config = dict(
    moe_layers=[0, 1, 2, 3, 4, 5, 6, 7, 8, 9, 10, 11, 12, 13],
    rope_theta=10000.0,
    attn_scale=0.125,
    tie_word_embeddings=False,
)
Below are experts of layer 2 (counted from 0) of a mixture-of-experts language model. Rows are named router (the router's row for the expert), gate (a neuron's input weights, with its number), up (a neuron's input weights, with its number), down (a neuron's output weights, with its number) and show model dimensions 96-191. Each number is 50 + 10 x the weight over its row's rms, rounded and kept within 0 to 99.
After each expert's rows: "raises" lists some tokens whose logits its average output raises strongly, later layers aside; "mostly gets" lists some tokens that are sent to it at least half of the time. This comes from a sample of Wikipedia text that the model never trained on.

# expert 23
router:48 73 52 61 63 48 58 53 48 42 47 64 38 63 62 62 64 44 48 47 52 48 58 48 61 61 50 57 45 37 53 45 51 50 38 51 35 46 54 54 56 20 82 51 51 43 49 51 38 51 51 62 57 47 59 68 35 65 44 56 47 46 44 66 39 34 51 58 33 48 46 53 49 42 48 55 52 47 57 38 47 51 45 49 68 55 38 54 51 53 49 50 44 40 49 27
gate2:48 44 57 56 50 37 63 33 54 42 56 66 53 47 47 62 65 35 48 33 55 61 45 51 55 67 44 37 56 45 47 47 40 46 73 61 61 55 64 28 56 56 53 48 62 42 46 65 56 44 50 77 60 42 74 36 60 54 55 47 48 54 53 67 40 47 61 56 49 60 46 58 37 61 52 51 40 32 64 37 52 45 56 60 61 37 39 46 40 42 52 46 52 53 56 70
up2:48 55 54 39 54 51 66 35 43 46 58 63 40 64 52 43 54 34 51 37 52 60 35 47 53 55 41 38 49 55 64 43 39 47 64 68 66 61 36 52 53 58 62 44 64 48 54 63 58 54 56 64 54 64 62 45 67 35 55 58 61 50 49 80 48 49 53 50 64 38 47 55 45 72 37 47 61 54 61 18 52 37 44 54 51 66 50 64 59 35 38 56 63 61 47 45
down2:50 71 41 54 57 47 44 48 37 56 62 47 35 51 55 34 39 45 49 62 45 50 34 54 67 21 50 48 50 52 62 38 49 53 31 63 62 47 48 46 49 55 33 39 37 30 46 51 51 43 52 56 44 68 49 45 36 36 46 30 49 47 37 57 61 66 60 46 57 28 51 72 62 42 39 53 58 57 30 50 35 39 51 45 28 49 49 78 47 55 50 62 44 53 43 46
raises: ".", "-", " |", "is", "–", "0"
mostly gets: " in", "98", "89", "″E", "–present", "84"

# expert 22
router:28 62 32 72 40 51 55 53 53 31 53 49 44 53 62 47 40 55 57 55 49 48 65 43 63 64 48 49 44 46 47 63 42 43 30 50 59 39 53 42 62 20 59 55 43 61 31 53 49 44 48 64 49 40 43 40 45 60 45 57 48 49 48 61 54 40 57 51 54 38 43 46 67 43 52 56 53 54 47 40 41 32 60 60 59 41 39 51 48 54 49 50 48 42 52 47
gate0:59 61 34 43 59 35 43 57 52 53 39 61 60 59 52 71 47 55 51 52 39 45 38 53 41 44 52 44 65 63 54 49 31 54 55 58 52 55 55 43 55 55 49 60 47 62 45 41 54 52 48 60 46 61 68 41 45 48 47 42 54 52 45 30 39 61 42 69 48 62 47 39 50 63 54 61 44 65 54 57 54 50 67 63 46 44 47 47 47 52 53 54 38 42 29 54
up0:56 48 46 68 60 34 51 51 44 56 39 46 60 40 50 69 58 58 62 36 51 65 58 49 36 35 41 55 51 49 54 41 49 44 69 43 68 49 48 38 41 52 46 49 54 32 54 56 63 49 51 41 62 53 61 49 40 43 50 26 52 53 41 30 31 50 48 61 54 76 49 45 53 65 58 54 45 69 46 34 39 40 57 47 42 50 37 44 56 57 52 51 42 46 57 39
down0:44 65 65 44 59 34 66 41 69 53 43 49 47 38 52 55 41 43 42 51 50 52 49 42 55 48 40 50 53 58 60 48 48 36 61 52 53 44 34 62 47 45 49 68 45 62 53 54 61 62 50 61 53 54 56 60 55 42 58 57 61 42 60 56 55 52 58 40 61 33 48 54 59 56 47 63 41 64 29 49 70 49 40 49 39 58 46 33 36 48 44 44 48 57 68 47
raises: "'s", ",", " and", "-G", "."
mostly gets: " United", " John", " American", " States", " York", " USA"

# expert 4
router:33 44 33 79 49 43 44 54 60 49 41 48 49 48 65 57 50 49 60 46 55 35 46 42 38 49 41 57 42 56 57 54 39 56 36 54 55 44 56 33 64 41 49 47 53 36 50 49 39 30 53 52 58 44 53 53 48 60 28 65 44 44 51 55 41 66 50 47 45 50 67 39 58 31 39 61 48 53 67 45 52 51 51 48 62 50 29 51 40 65 55 53 49 46 31 45
gate0:59 47 56 43 59 58 46 40 52 48 31 53 56 61 75 65 50 50 44 54 53 50 47 50 63 43 40 58 56 70 53 48 34 51 60 42 41 66 59 44 56 51 71 51 42 42 59 67 53 46 64 47 35 60 63 41 45 35 39 63 43 66 41 52 71 38 49 57 34 68 40 39 39 44 56 61 50 49 53 34 50 57 50 72 36 46 63 77 43 41 34 47 50 38 44 63
up0:49 47 40 53 62 53 44 57 51 43 59 53 45 53 43 31 44 53 50 41 51 58 54 14 60 54 54 45 44 31 46 67 38 44 48 52 45 56 47 59 39 48 66 47 65 70 42 54 48 55 56 51 47 33 52 65 52 42 56 43 52 49 50 36 39 36 51 37 54 44 54 65 37 61 61 58 48 47 57 84 49 69 56 41 43 37 37 47 54 51 62 49 55 54 48 42
down0:50 54 54 46 36 52 27 66 35 47 52 47 54 51 51 54 49 44 37 58 48 64 56 66 49 47 50 42 49 45 62 47 44 38 53 45 35 34 64 48 49 55 19 56 44 40 57 41 40 52 71 43 58 58 59 59 53 51 70 51 48 56 44 40 39 42 60 49 61 28 43 52 60 64 53 56 29 44 47 62 56 54 48 51 43 53 44 55 60 63 53 42 43 44 42 67
raises: ",", " of", ".", " in", ":", " and"
mostly gets: " government", " US", " UK", " Company", " DF", " Group"

# expert 10
router:46 67 40 78 47 51 60 51 52 39 40 37 40 46 53 43 57 66 55 57 42 46 49 40 51 48 60 56 45 61 45 43 47 50 43 56 48 36 51 39 64 28 58 61 61 49 50 44 53 56 25 53 57 45 69 44 32 50 36 65 55 54 36 58 52 51 57 46 31 44 56 59 56 36 44 63 42 47 44 49 50 52 40 49 59 47 42 63 42 57 58 48 53 48 33 37
gate0:58 57 45 51 44 51 44 47 45 41 53 53 54 54 50 55 60 40 35 58 38 41 51 62 37 58 64 51 57 30 40 45 37 49 60 53 31 60 48 46 59 41 59 56 39 54 48 76 48 51 53 41 71 65 45 47 41 36 44 46 43 64 53 50 52 59 54 51 59 54 68 56 39 62 46 53 40 51 36 27 44 59 50 61 62 68 54 32 55 47 32 69 52 48 63 52
up0:44 49 30 46 56 64 53 43 65 48 65 45 56 64 64 33 49 55 39 50 50 31 43 60 58 43 40 53 58 50 52 48 37 57 45 53 57 46 51 62 35 60 49 54 49 52 70 55 56 35 34 48 43 54 48 52 49 34 47 41 57 55 34 69 59 63 40 64 49 49 46 72 70 49 61 50 74 52 46 53 42 52 41 55 43 64 51 51 40 61 50 45 60 60 65 40
down0:44 51 38 47 41 61 47 51 57 59 52 62 70 44 59 66 46 61 52 56 42 63 39 52 51 56 49 52 56 54 32 59 34 45 23 47 53 46 54 55 49 67 39 47 48 36 41 62 49 55 61 54 40 33 54 41 32 41 42 47 51 46 41 56 33 55 47 59 38 36 43 60 55 49 41 60 55 36 42 54 57 40 30 48 39 59 40 65 56 65 47 45 78 48 50 53
raises: ",", ".", " in", " ", " (", " and"
mostly gets: "wood", " Street", "ville", " London", " York", "ica"

# expert 20
router:40 36 48 82 62 69 48 53 53 46 41 50 39 59 35 56 61 46 33 53 57 36 60 74 60 54 49 56 52 55 56 38 27 44 58 46 55 41 48 44 52 39 57 62 50 43 59 53 43 50 43 65 59 51 44 53 28 56 41 61 46 38 48 63 38 53 50 54 28 38 53 50 50 29 42 60 41 39 51 42 44 50 46 60 57 52 30 40 23 58 72 51 43 51 34 30
gate0:41 30 53 60 53 50 61 40 56 47 49 44 68 57 45 57 53 43 54 44 47 56 66 63 60 39 45 48 43 49 42 38 45 53 54 57 55 48 44 42 40 48 57 49 41 45 53 63 48 52 68 52 47 64 57 47 48 41 47 41 49 42 54 68 56 48 74 54 30 46 62 39 31 33 31 38 50 41 54 56 64 41 52 57 61 49 56 60 27 36 30 64 41 44 46 40
up0:49 51 50 46 45 53 51 41 34 53 41 55 41 56 31 64 49 36 59 60 45 34 75 49 51 48 43 44 48 54 53 41 39 60 57 51 43 48 42 48 45 37 45 47 57 44 55 66 60 65 49 51 62 44 62 60 41 47 57 44 64 50 33 33 49 52 49 54 39 53 36 51 30 59 36 35 39 47 54 31 70 40 46 41 41 51 50 56 28 82 68 70 46 55 50 55
down0:61 33 56 50 63 58 55 58 50 50 69 45 60 59 58 56 66 54 53 57 53 57 35 59 54 45 53 44 53 42 39 49 33 62 47 40 51 48 51 38 54 32 46 58 52 58 47 42 62 42 25 55 50 44 30 49 61 47 41 45 61 54 57 67 41 59 58 57 26 46 44 27 50 48 36 54 61 59 50 63 65 45 51 40 64 56 71 37 52 67 50 56 77 42 54 47
raises: ".", ",", " of", " in", " ", ":"
mostly gets: " year", " life", " city", " station", " day", " show"

# expert 11
router:45 43 36 82 54 56 61 38 61 39 45 60 44 35 54 55 42 43 46 53 53 57 49 46 53 52 56 55 35 52 52 57 43 41 30 54 49 49 49 48 53 48 46 63 59 42 52 46 47 30 41 64 55 23 63 42 55 51 36 35 38 54 52 53 43 55 46 67 44 45 44 57 62 47 34 71 42 57 42 35 36 43 45 56 54 59 43 56 45 62 67 53 50 68 56 60
gate0:49 57 58 53 35 48 57 53 68 44 35 39 53 43 44 44 54 42 61 41 32 35 65 44 51 46 57 55 31 65 31 49 33 38 77 43 73 46 41 38 64 46 42 54 45 60 52 62 35 52 54 59 52 45 48 60 51 63 51 55 78 44 46 54 45 57 55 70 49 59 53 43 33 49 59 75 53 56 56 55 65 57 57 38 60 48 53 61 40 49 46 54 68 56 49 65
up0:61 29 33 63 29 52 43 53 53 43 54 30 47 68 50 59 56 37 44 46 49 47 32 42 30 59 47 54 51 58 53 38 49 59 37 55 46 62 40 59 59 40 36 40 37 48 37 64 32 47 61 59 59 49 52 64 51 53 66 61 55 51 28 56 49 36 55 44 58 59 58 55 56 48 69 59 51 29 51 48 56 61 64 53 57 54 50 56 54 58 36 57 44 60 50 49
down0:56 65 40 37 71 42 62 40 46 50 39 60 66 31 50 49 60 65 42 71 46 55 42 37 55 56 47 45 50 57 43 64 57 39 44 45 44 53 43 53 52 61 60 53 72 50 66 42 60 55 55 36 45 41 39 37 57 46 50 58 50 70 66 56 66 59 29 60 69 51 45 48 57 46 60 43 46 49 40 45 44 48 46 46 54 51 68 38 53 33 64 57 52 58 45 63
raises: " of", " and", ",", " in", ".", " to"
mostly gets: " National", " World", " War", " Cup", " national", " High"

# expert 5
router:34 47 57 52 48 65 65 64 51 42 43 43 39 40 63 61 48 45 33 57 50 44 50 41 45 40 65 63 47 49 64 47 35 48 47 55 37 43 62 45 66 49 55 62 52 51 54 46 49 33 48 65 37 64 45 68 44 58 49 55 54 36 38 50 46 45 47 41 37 30 38 49 53 43 41 52 63 65 42 43 55 50 51 57 56 70 47 47 51 33 49 38 41 25 50 61
gate0:35 38 62 56 44 46 52 32 50 65 41 47 72 59 62 40 33 54 53 56 55 63 48 56 31 39 65 63 56 47 57 40 37 52 52 40 57 45 53 52 38 52 47 54 54 61 46 57 41 49 50 71 53 70 60 32 43 35 65 53 60 58 41 54 55 39 45 44 40 37 61 49 54 60 50 46 46 39 50 65 51 43 56 57 61 61 55 60 42 52 48 36 71 49 48 52
up0:45 54 45 49 52 63 44 46 40 52 49 56 41 44 66 51 44 50 39 50 45 55 32 37 55 44 52 54 42 59 28 59 61 59 53 64 34 52 41 51 20 50 55 44 62 48 49 51 34 79 42 58 36 55 56 35 53 48 55 39 60 39 38 65 52 36 36 54 40 65 54 48 45 55 50 34 63 51 52 63 44 41 45 31 44 63 49 71 56 43 38 67 55 43 53 38
down0:44 17 40 41 52 50 37 50 51 42 38 34 32 40 17 42 54 53 58 33 42 36 50 52 44 59 63 50 69 49 54 56 41 45 50 54 46 62 46 47 63 33 60 72 39 61 40 49 50 30 57 48 58 56 58 39 37 54 53 55 51 68 70 30 61 47 51 50 36 34 56 52 48 58 58 52 49 48 57 45 45 52 46 56 45 48 57 35 40 62 47 43 62 55 30 63
raises: " of", ".", ",", "-", "ing", "ed"
mostly gets: " part", "op", "et", " end", "ord", "ac"

# expert 25
router:63 51 42 35 63 61 49 43 68 29 47 53 42 52 59 60 61 56 36 53 40 55 55 47 69 49 58 44 49 38 43 52 48 48 46 60 52 58 45 54 57 51 67 59 47 47 27 44 46 43 32 64 67 40 56 57 57 71 30 46 58 44 53 52 39 40 44 56 57 41 60 44 44 62 42 64 50 55 48 46 38 39 52 62 44 33 46 60 52 35 54 46 43 37 47 45
gate2:53 62 45 56 43 35 49 42 42 49 58 49 47 48 55 67 55 48 52 39 34 49 39 57 54 67 58 44 43 68 34 40 33 65 63 59 51 62 44 47 47 42 35 67 58 43 50 56 57 55 53 44 78 46 49 62 56 59 45 58 41 41 54 41 30 52 34 42 57 49 50 64 74 47 45 51 45 63 47 45 44 69 45 48 52 56 47 52 27 52 55 47 59 50 51 56
up2:54 40 61 55 46 52 47 44 46 39 47 43 54 53 62 39 41 47 45 53 42 45 50 55 55 46 45 48 67 65 42 43 59 36 44 48 45 45 54 40 49 53 51 51 65 59 37 54 37 66 50 65 64 55 36 56 64 40 48 60 46 36 44 43 82 29 51 50 52 38 55 28 42 32 44 33 46 54 37 67 52 51 63 61 59 58 62 60 64 27 32 50 43 55 39 43
down2:55 54 58 40 33 40 48 68 47 55 47 45 54 48 48 43 44 47 38 66 53 53 47 35 59 49 44 54 46 41 46 59 64 51 47 46 55 51 36 53 34 47 50 66 45 70 34 35 62 63 55 53 50 36 77 46 43 55 27 41 44 29 40 38 45 36 63 57 64 50 55 61 58 47 55 57 49 44 33 29 46 52 51 54 47 48 63 48 51 61 44 40 52 45 48 56
raises: " his", " the", " this", " a", " some", " their"
mostly gets: "-", "In", " As", " In", " At", "See"

# expert 19
router:54 64 49 53 69 60 56 49 56 41 47 39 51 57 60 64 37 49 48 44 44 35 47 60 61 49 64 53 42 40 31 46 32 47 57 62 52 65 65 44 54 39 47 50 46 54 49 48 29 61 45 47 54 40 58 50 45 75 34 55 42 54 37 46 55 54 43 45 50 40 41 24 55 40 28 66 28 42 44 21 57 38 54 46 43 59 39 60 59 50 43 49 54 29 54 39
gate5:43 46 79 64 62 35 32 38 41 55 52 50 54 58 46 51 42 59 42 32 35 64 54 42 69 51 26 49 38 54 49 46 59 64 34 59 42 56 47 38 55 38 44 65 46 47 36 39 46 56 38 61 62 55 39 53 37 55 58 43 35 53 43 57 54 49 36 50 55 42 45 56 64 52 58 45 56 47 28 50 43 54 25 55 48 64 45 52 47 38 54 35 55 56 64 47
up5:51 38 35 53 50 47 49 37 63 44 58 29 55 49 45 30 52 44 49 55 48 48 39 34 53 52 70 52 55 47 43 48 55 54 47 37 40 46 56 34 53 42 51 52 50 77 58 57 59 28 51 55 61 50 64 45 62 55 66 40 46 55 61 45 67 53 57 50 41 45 56 64 45 22 49 58 48 38 56 62 49 63 46 26 41 35 58 81 72 52 55 62 67 44 49 49
down5:49 64 45 51 47 43 35 40 51 48 63 48 50 60 62 40 62 60 46 40 58 67 38 51 47 58 40 59 56 48 51 57 62 31 55 58 59 42 41 56 35 45 55 60 40 58 39 55 34 57 44 70 56 38 52 40 35 57 31 57 49 51 46 61 44 58 63 47 41 48 48 69 39 49 39 59 60 62 48 61 38 65 48 35 52 37 45 42 41 62 56 50 38 52 41 37
raises: " the", " a", " ", " an", " this", " its"
mostly gets: " that", " which", " over", " who", " where", " but"

# expert 16
router:56 57 55 56 63 59 63 52 48 32 60 46 31 54 55 81 61 42 58 45 51 53 55 56 52 54 52 64 47 54 37 75 62 53 48 62 49 50 45 44 51 33 57 69 52 57 48 64 46 51 44 64 67 37 48 53 52 59 38 44 51 48 27 66 55 51 56 34 32 40 75 64 59 49 48 62 31 50 53 67 32 63 35 47 52 54 45 45 60 67 61 61 52 33 59 49
gate2:52 47 76 38 44 63 64 43 53 26 40 64 51 74 57 68 58 64 44 59 40 60 45 56 46 55 42 58 63 43 53 57 43 43 53 58 31 65 44 48 54 53 41 71 71 45 53 50 56 36 42 45 54 41 38 59 42 36 45 71 54 49 52 39 44 48 46 23 46 47 50 27 38 62 60 64 39 41 53 49 57 65 39 38 43 52 39 44 57 61 51 47 48 31 43 36
up2:55 56 63 53 63 43 65 45 65 60 54 46 40 41 65 45 71 58 37 41 43 55 59 40 62 57 63 39 69 42 29 44 57 61 54 54 36 50 52 49 48 51 68 24 33 55 46 43 21 42 58 67 48 61 65 44 55 56 47 54 37 55 40 54 44 45 73 75 61 40 46 50 52 54 49 57 61 40 38 44 46 58 62 71 50 40 63 60 32 37 50 36 60 55 57 43
down2:51 54 60 54 44 60 61 59 68 49 62 37 55 53 53 23 56 44 70 50 59 58 41 54 42 48 43 49 37 57 42 42 75 40 50 47 56 39 61 57 41 46 65 44 52 52 46 54 41 38 34 58 58 44 54 57 58 52 60 56 54 41 44 33 36 55 68 40 34 51 74 46 41 48 56 25 43 51 52 54 52 55 42 53 59 39 68 52 70 52 59 58 54 38 52 51
raises: "=", "Scientific", "\"", "-", "EP"
mostly gets: " the", " The", "'s", " at", "The", " their"

# expert 0
router:43 57 45 55 51 60 53 37 53 55 49 43 41 48 72 64 62 61 36 49 42 43 51 58 59 59 51 78 54 54 42 50 48 40 58 65 56 68 63 40 53 47 74 45 62 59 59 48 42 48 35 49 74 47 43 58 40 41 37 55 51 48 50 40 45 68 58 46 47 49 55 46 58 32 47 46 60 53 57 37 50 46 45 74 63 49 46 65 45 56 64 51 51 36 66 64
gate2:47 36 31 54 72 50 37 48 64 63 69 47 33 46 39 60 32 73 34 51 43 42 46 48 69 43 52 59 41 66 52 48 42 55 55 64 47 44 44 38 37 73 38 38 43 52 48 60 38 50 68 45 57 51 47 53 61 74 45 57 52 50 43 49 51 47 48 49 61 31 72 60 50 62 48 65 59 35 47 58 56 53 58 60 52 68 36 47 44 47 41 57 45 52 57 66
up2:51 42 40 58 57 46 47 42 43 30 69 51 45 58 47 51 37 33 60 56 57 32 42 64 66 31 46 50 41 65 51 51 62 51 50 65 60 53 45 55 53 52 26 52 55 54 66 33 31 40 66 32 49 53 46 48 37 69 35 60 65 38 29 44 61 29 46 45 55 46 56 37 41 38 54 62 44 55 46 42 50 42 63 54 33 53 34 52 44 45 51 57 55 50 57 64
down2:57 53 60 59 33 51 64 51 36 47 45 48 41 51 38 54 62 31 61 67 54 52 49 62 42 45 42 54 46 53 28 58 50 52 44 52 50 35 43 63 52 66 62 51 62 31 62 55 63 35 41 66 40 31 45 55 35 40 55 50 66 39 59 42 60 63 51 51 55 54 73 46 40 53 69 52 23 57 52 56 44 23 34 50 55 61 44 54 49 53 68 57 60 45 43 57
raises: "In", "The", "==", "Other", "After", "American"
mostly gets: " (", ".\n\n", "\n\n", " \"", "==", "==\n"

# expert 28
router:38 47 39 68 52 60 62 58 72 43 33 48 50 67 44 58 35 69 50 54 42 57 62 47 43 50 51 58 36 35 46 49 46 31 70 43 82 51 63 60 64 54 57 55 46 76 47 37 26 46 50 67 55 46 50 57 41 75 46 41 58 48 45 58 37 52 71 54 46 34 64 59 44 49 42 57 54 40 58 34 45 69 40 54 39 48 34 63 59 53 50 59 40 43 54 30
gate0:53 42 43 52 66 53 51 44 44 71 51 49 56 60 41 42 42 26 32 46 41 53 51 61 58 72 57 53 54 43 57 61 55 55 39 52 58 51 43 53 45 42 62 59 76 53 40 43 54 52 53 44 62 26 54 48 70 49 52 35 46 60 62 54 25 58 80 38 54 55 45 67 42 40 48 46 48 33 56 50 48 67 62 44 58 51 68 49 68 53 58 63 56 67 52 65
up0:46 40 36 52 62 48 58 54 40 51 55 52 44 36 58 56 34 45 51 48 53 48 44 37 57 36 48 55 65 67 49 59 65 56 47 36 41 35 40 56 51 65 29 45 45 49 47 71 51 37 39 72 41 54 51 40 55 55 29 46 61 41 54 36 58 55 59 51 48 37 53 47 64 53 76 52 50 45 55 42 45 34 55 48 48 33 40 36 49 55 53 41 72 50 52 52
down0:69 51 52 53 58 57 63 49 58 53 49 43 34 45 46 38 29 45 64 43 35 43 69 68 60 56 47 29 54 37 44 63 54 51 37 75 76 56 52 47 49 37 41 58 52 51 34 74 55 50 60 46 67 47 61 52 54 47 59 24 48 51 48 36 35 51 60 45 47 59 48 52 31 40 54 54 44 60 65 42 49 46 48 54 56 62 44 58 57 36 32 61 59 51 46 56
raises: "0", "5", "ense", "4", "9", "8"
mostly gets: "19", "20", "18", "17", "16", "21"

# expert 2
router:43 48 35 50 51 62 45 43 59 38 49 57 35 51 65 60 53 57 32 46 40 56 71 39 55 64 53 54 44 35 48 46 26 51 51 52 59 44 47 51 72 62 50 51 54 67 64 48 40 32 47 55 48 29 36 60 38 63 33 42 37 49 34 50 50 59 61 25 61 26 55 66 63 66 52 56 62 41 57 37 39 51 49 61 53 62 32 54 52 42 49 41 50 50 66 62
gate0:58 44 39 58 53 51 47 34 56 64 57 49 41 46 46 57 48 48 55 36 49 63 46 28 44 53 59 64 53 52 48 56 50 45 40 70 68 53 48 30 59 57 45 49 55 54 48 40 47 49 33 52 59 52 60 41 41 48 41 36 48 56 57 54 48 72 49 54 57 27 48 61 67 50 42 39 39 49 54 42 50 60 55 67 47 59 48 54 32 46 31 52 51 54 46 44
up0:61 59 39 57 43 40 38 54 56 44 45 55 53 31 55 49 36 50 60 59 50 42 60 57 49 55 34 22 45 56 63 58 56 48 49 44 50 43 40 54 55 56 49 51 48 38 47 57 36 60 52 81 56 45 55 35 43 66 73 57 55 68 54 34 40 54 53 65 35 57 41 49 43 73 32 55 58 52 65 46 53 56 28 36 45 62 45 48 59 43 38 50 68 41 48 50
down0:49 35 44 45 45 48 34 32 44 47 51 63 63 65 49 70 71 46 39 53 55 55 55 37 51 41 33 74 45 51 43 61 50 60 43 57 61 49 53 41 47 38 54 66 39 42 47 36 59 52 47 43 55 48 49 49 60 58 43 66 44 54 50 46 67 43 58 52 64 36 48 58 41 59 56 55 59 49 50 59 46 66 63 56 59 22 44 53 62 65 49 53 28 64 56 44
raises: "ing", "ent", "am", ".", "ist"
mostly gets: " c", " Ch", " p", " b", " d", " f"

# expert 8
router:32 45 29 52 54 73 57 43 62 43 44 44 30 49 45 74 57 54 44 48 61 40 57 45 59 49 39 40 37 56 48 51 38 54 54 48 57 46 49 38 59 46 56 64 51 59 63 64 41 55 66 52 51 51 44 75 55 42 53 62 51 50 40 66 33 38 54 34 56 37 45 51 48 40 44 55 48 55 58 39 60 67 42 66 69 64 25 61 42 53 62 56 45 26 48 51
gate2:42 52 49 38 56 49 42 37 47 51 55 53 42 47 45 59 58 66 31 47 47 55 66 46 48 53 52 40 67 55 49 58 37 45 68 60 47 57 59 47 42 47 44 53 55 61 35 45 27 47 45 38 68 57 23 77 55 57 46 53 44 61 42 66 48 69 36 57 57 53 45 33 38 46 38 60 33 28 53 48 29 43 47 44 62 60 42 55 54 51 51 54 40 36 58 45
up2:42 67 33 49 61 50 39 45 63 55 53 53 32 52 32 56 73 57 35 66 56 45 58 54 28 47 50 51 47 53 55 42 49 58 58 39 25 38 48 53 51 47 74 43 64 50 54 55 59 40 28 49 49 56 49 43 56 50 63 63 46 55 42 70 42 62 49 61 54 45 55 35 32 37 37 46 44 50 54 53 54 63 66 56 54 72 36 63 57 53 65 30 31 36 53 55
down2:34 46 46 52 57 44 42 44 57 45 44 54 62 45 41 64 72 42 29 54 59 56 67 47 43 47 39 50 43 40 58 38 55 52 54 46 43 43 51 46 44 51 54 41 68 59 45 48 45 34 34 37 62 58 43 42 58 59 61 53 46 57 48 72 55 59 57 58 61 28 61 32 40 29 58 55 57 55 54 35 33 51 63 58 58 55 45 72 47 46 38 49 41 24 72 41
raises: "ards", "}\n", "ched"
mostly gets: ",", " has", " had", "),", " have", " would"

# expert 31
router:26 49 43 52 56 66 50 28 62 50 48 41 46 47 68 71 54 49 42 51 43 40 52 39 64 44 49 44 62 51 56 57 34 41 50 54 50 49 55 36 69 39 61 51 45 64 39 53 37 45 49 60 67 60 54 72 36 43 39 48 41 50 48 52 42 66 49 56 55 49 61 56 48 47 34 57 63 49 61 29 51 43 65 41 59 55 38 75 56 65 61 46 58 55 69 59
gate2:58 39 34 53 31 56 45 65 44 63 54 54 52 46 45 48 55 54 59 40 62 51 51 57 52 34 56 42 48 35 71 57 40 62 17 57 46 70 39 58 52 37 55 67 74 48 58 57 42 67 54 51 52 56 62 39 23 38 38 53 34 50 37 49 51 53 56 52 61 40 39 48 59 52 39 44 69 58 42 60 62 55 36 52 34 63 43 48 48 35 52 29 37 48 40 50
up2:51 28 36 40 49 38 51 56 53 51 52 39 32 57 64 57 51 51 46 42 58 48 51 37 61 42 39 56 62 42 47 47 43 57 48 56 53 58 52 54 43 35 48 46 34 50 52 53 48 54 66 39 65 57 60 44 26 50 59 24 37 47 38 45 64 59 43 47 56 50 52 45 63 63 52 47 59 65 49 48 49 45 58 57 47 55 45 44 59 52 42 39 44 48 42 75
down2:47 56 49 32 40 39 54 47 51 57 55 56 60 49 25 42 36 49 40 34 63 45 58 54 55 50 46 37 64 55 55 40 45 59 43 46 64 48 28 42 35 54 50 60 50 45 58 57 44 64 61 62 58 69 65 32 36 57 52 51 48 54 48 69 61 49 43 42 49 59 59 50 61 63 55 62 60 57 50 41 27 50 50 53 42 45 56 44 56 50 47 19 55 47 16 48
raises: ".", ",", " to", ".\n\n", "20"
mostly gets: "–", " It", " He", " it", "/", " +"

# expert 17
router:45 34 30 51 77 52 46 48 54 46 33 63 44 54 49 57 64 47 32 41 43 62 53 57 49 50 55 50 53 43 31 52 34 46 71 51 42 57 51 43 45 34 69 54 42 53 51 50 38 39 41 57 64 33 40 60 53 45 42 42 53 64 42 40 32 52 52 67 34 43 50 54 53 43 38 58 51 49 61 36 54 51 57 73 41 37 40 49 45 61 51 40 49 49 54 47
gate2:56 48 59 50 45 55 51 61 40 62 57 53 52 51 38 53 53 57 54 58 49 63 59 44 53 63 50 41 48 48 44 48 49 60 41 39 23 45 40 48 51 49 59 65 42 39 52 45 73 43 51 18 51 58 54 79 42 38 47 44 48 57 59 40 49 62 56 67 49 62 38 47 45 56 56 58 56 39 60 50 42 35 56 45 74 27 64 35 54 55 57 42 46 54 44 56
up2:54 49 62 29 44 69 57 42 61 42 67 47 40 58 41 54 44 26 45 39 51 49 59 49 41 32 48 44 67 47 50 46 53 41 51 35 39 52 45 53 48 50 60 53 51 62 39 31 60 48 51 35 42 65 57 33 49 46 29 57 37 43 46 35 58 26 60 37 53 52 68 58 54 52 51 65 51 45 25 34 52 56 42 59 50 39 12 61 52 51 56 54 24 38 49 51
down2:48 44 50 54 37 58 62 48 54 34 59 45 42 52 50 46 64 44 51 53 64 47 46 72 46 36 47 58 65 53 55 66 59 50 43 43 44 45 51 57 54 36 53 49 54 59 50 63 34 51 43 28 48 64 27 53 65 54 69 44 48 43 68 47 60 45 52 56 31 40 49 75 33 41 56 39 24 64 61 66 56 58 38 34 67 49 34 47 56 48 34 49 63 37 66 50
raises: " to", " in", " a", ",", " and", " the"
mostly gets: " was", " be", " were", " are", " is", " been"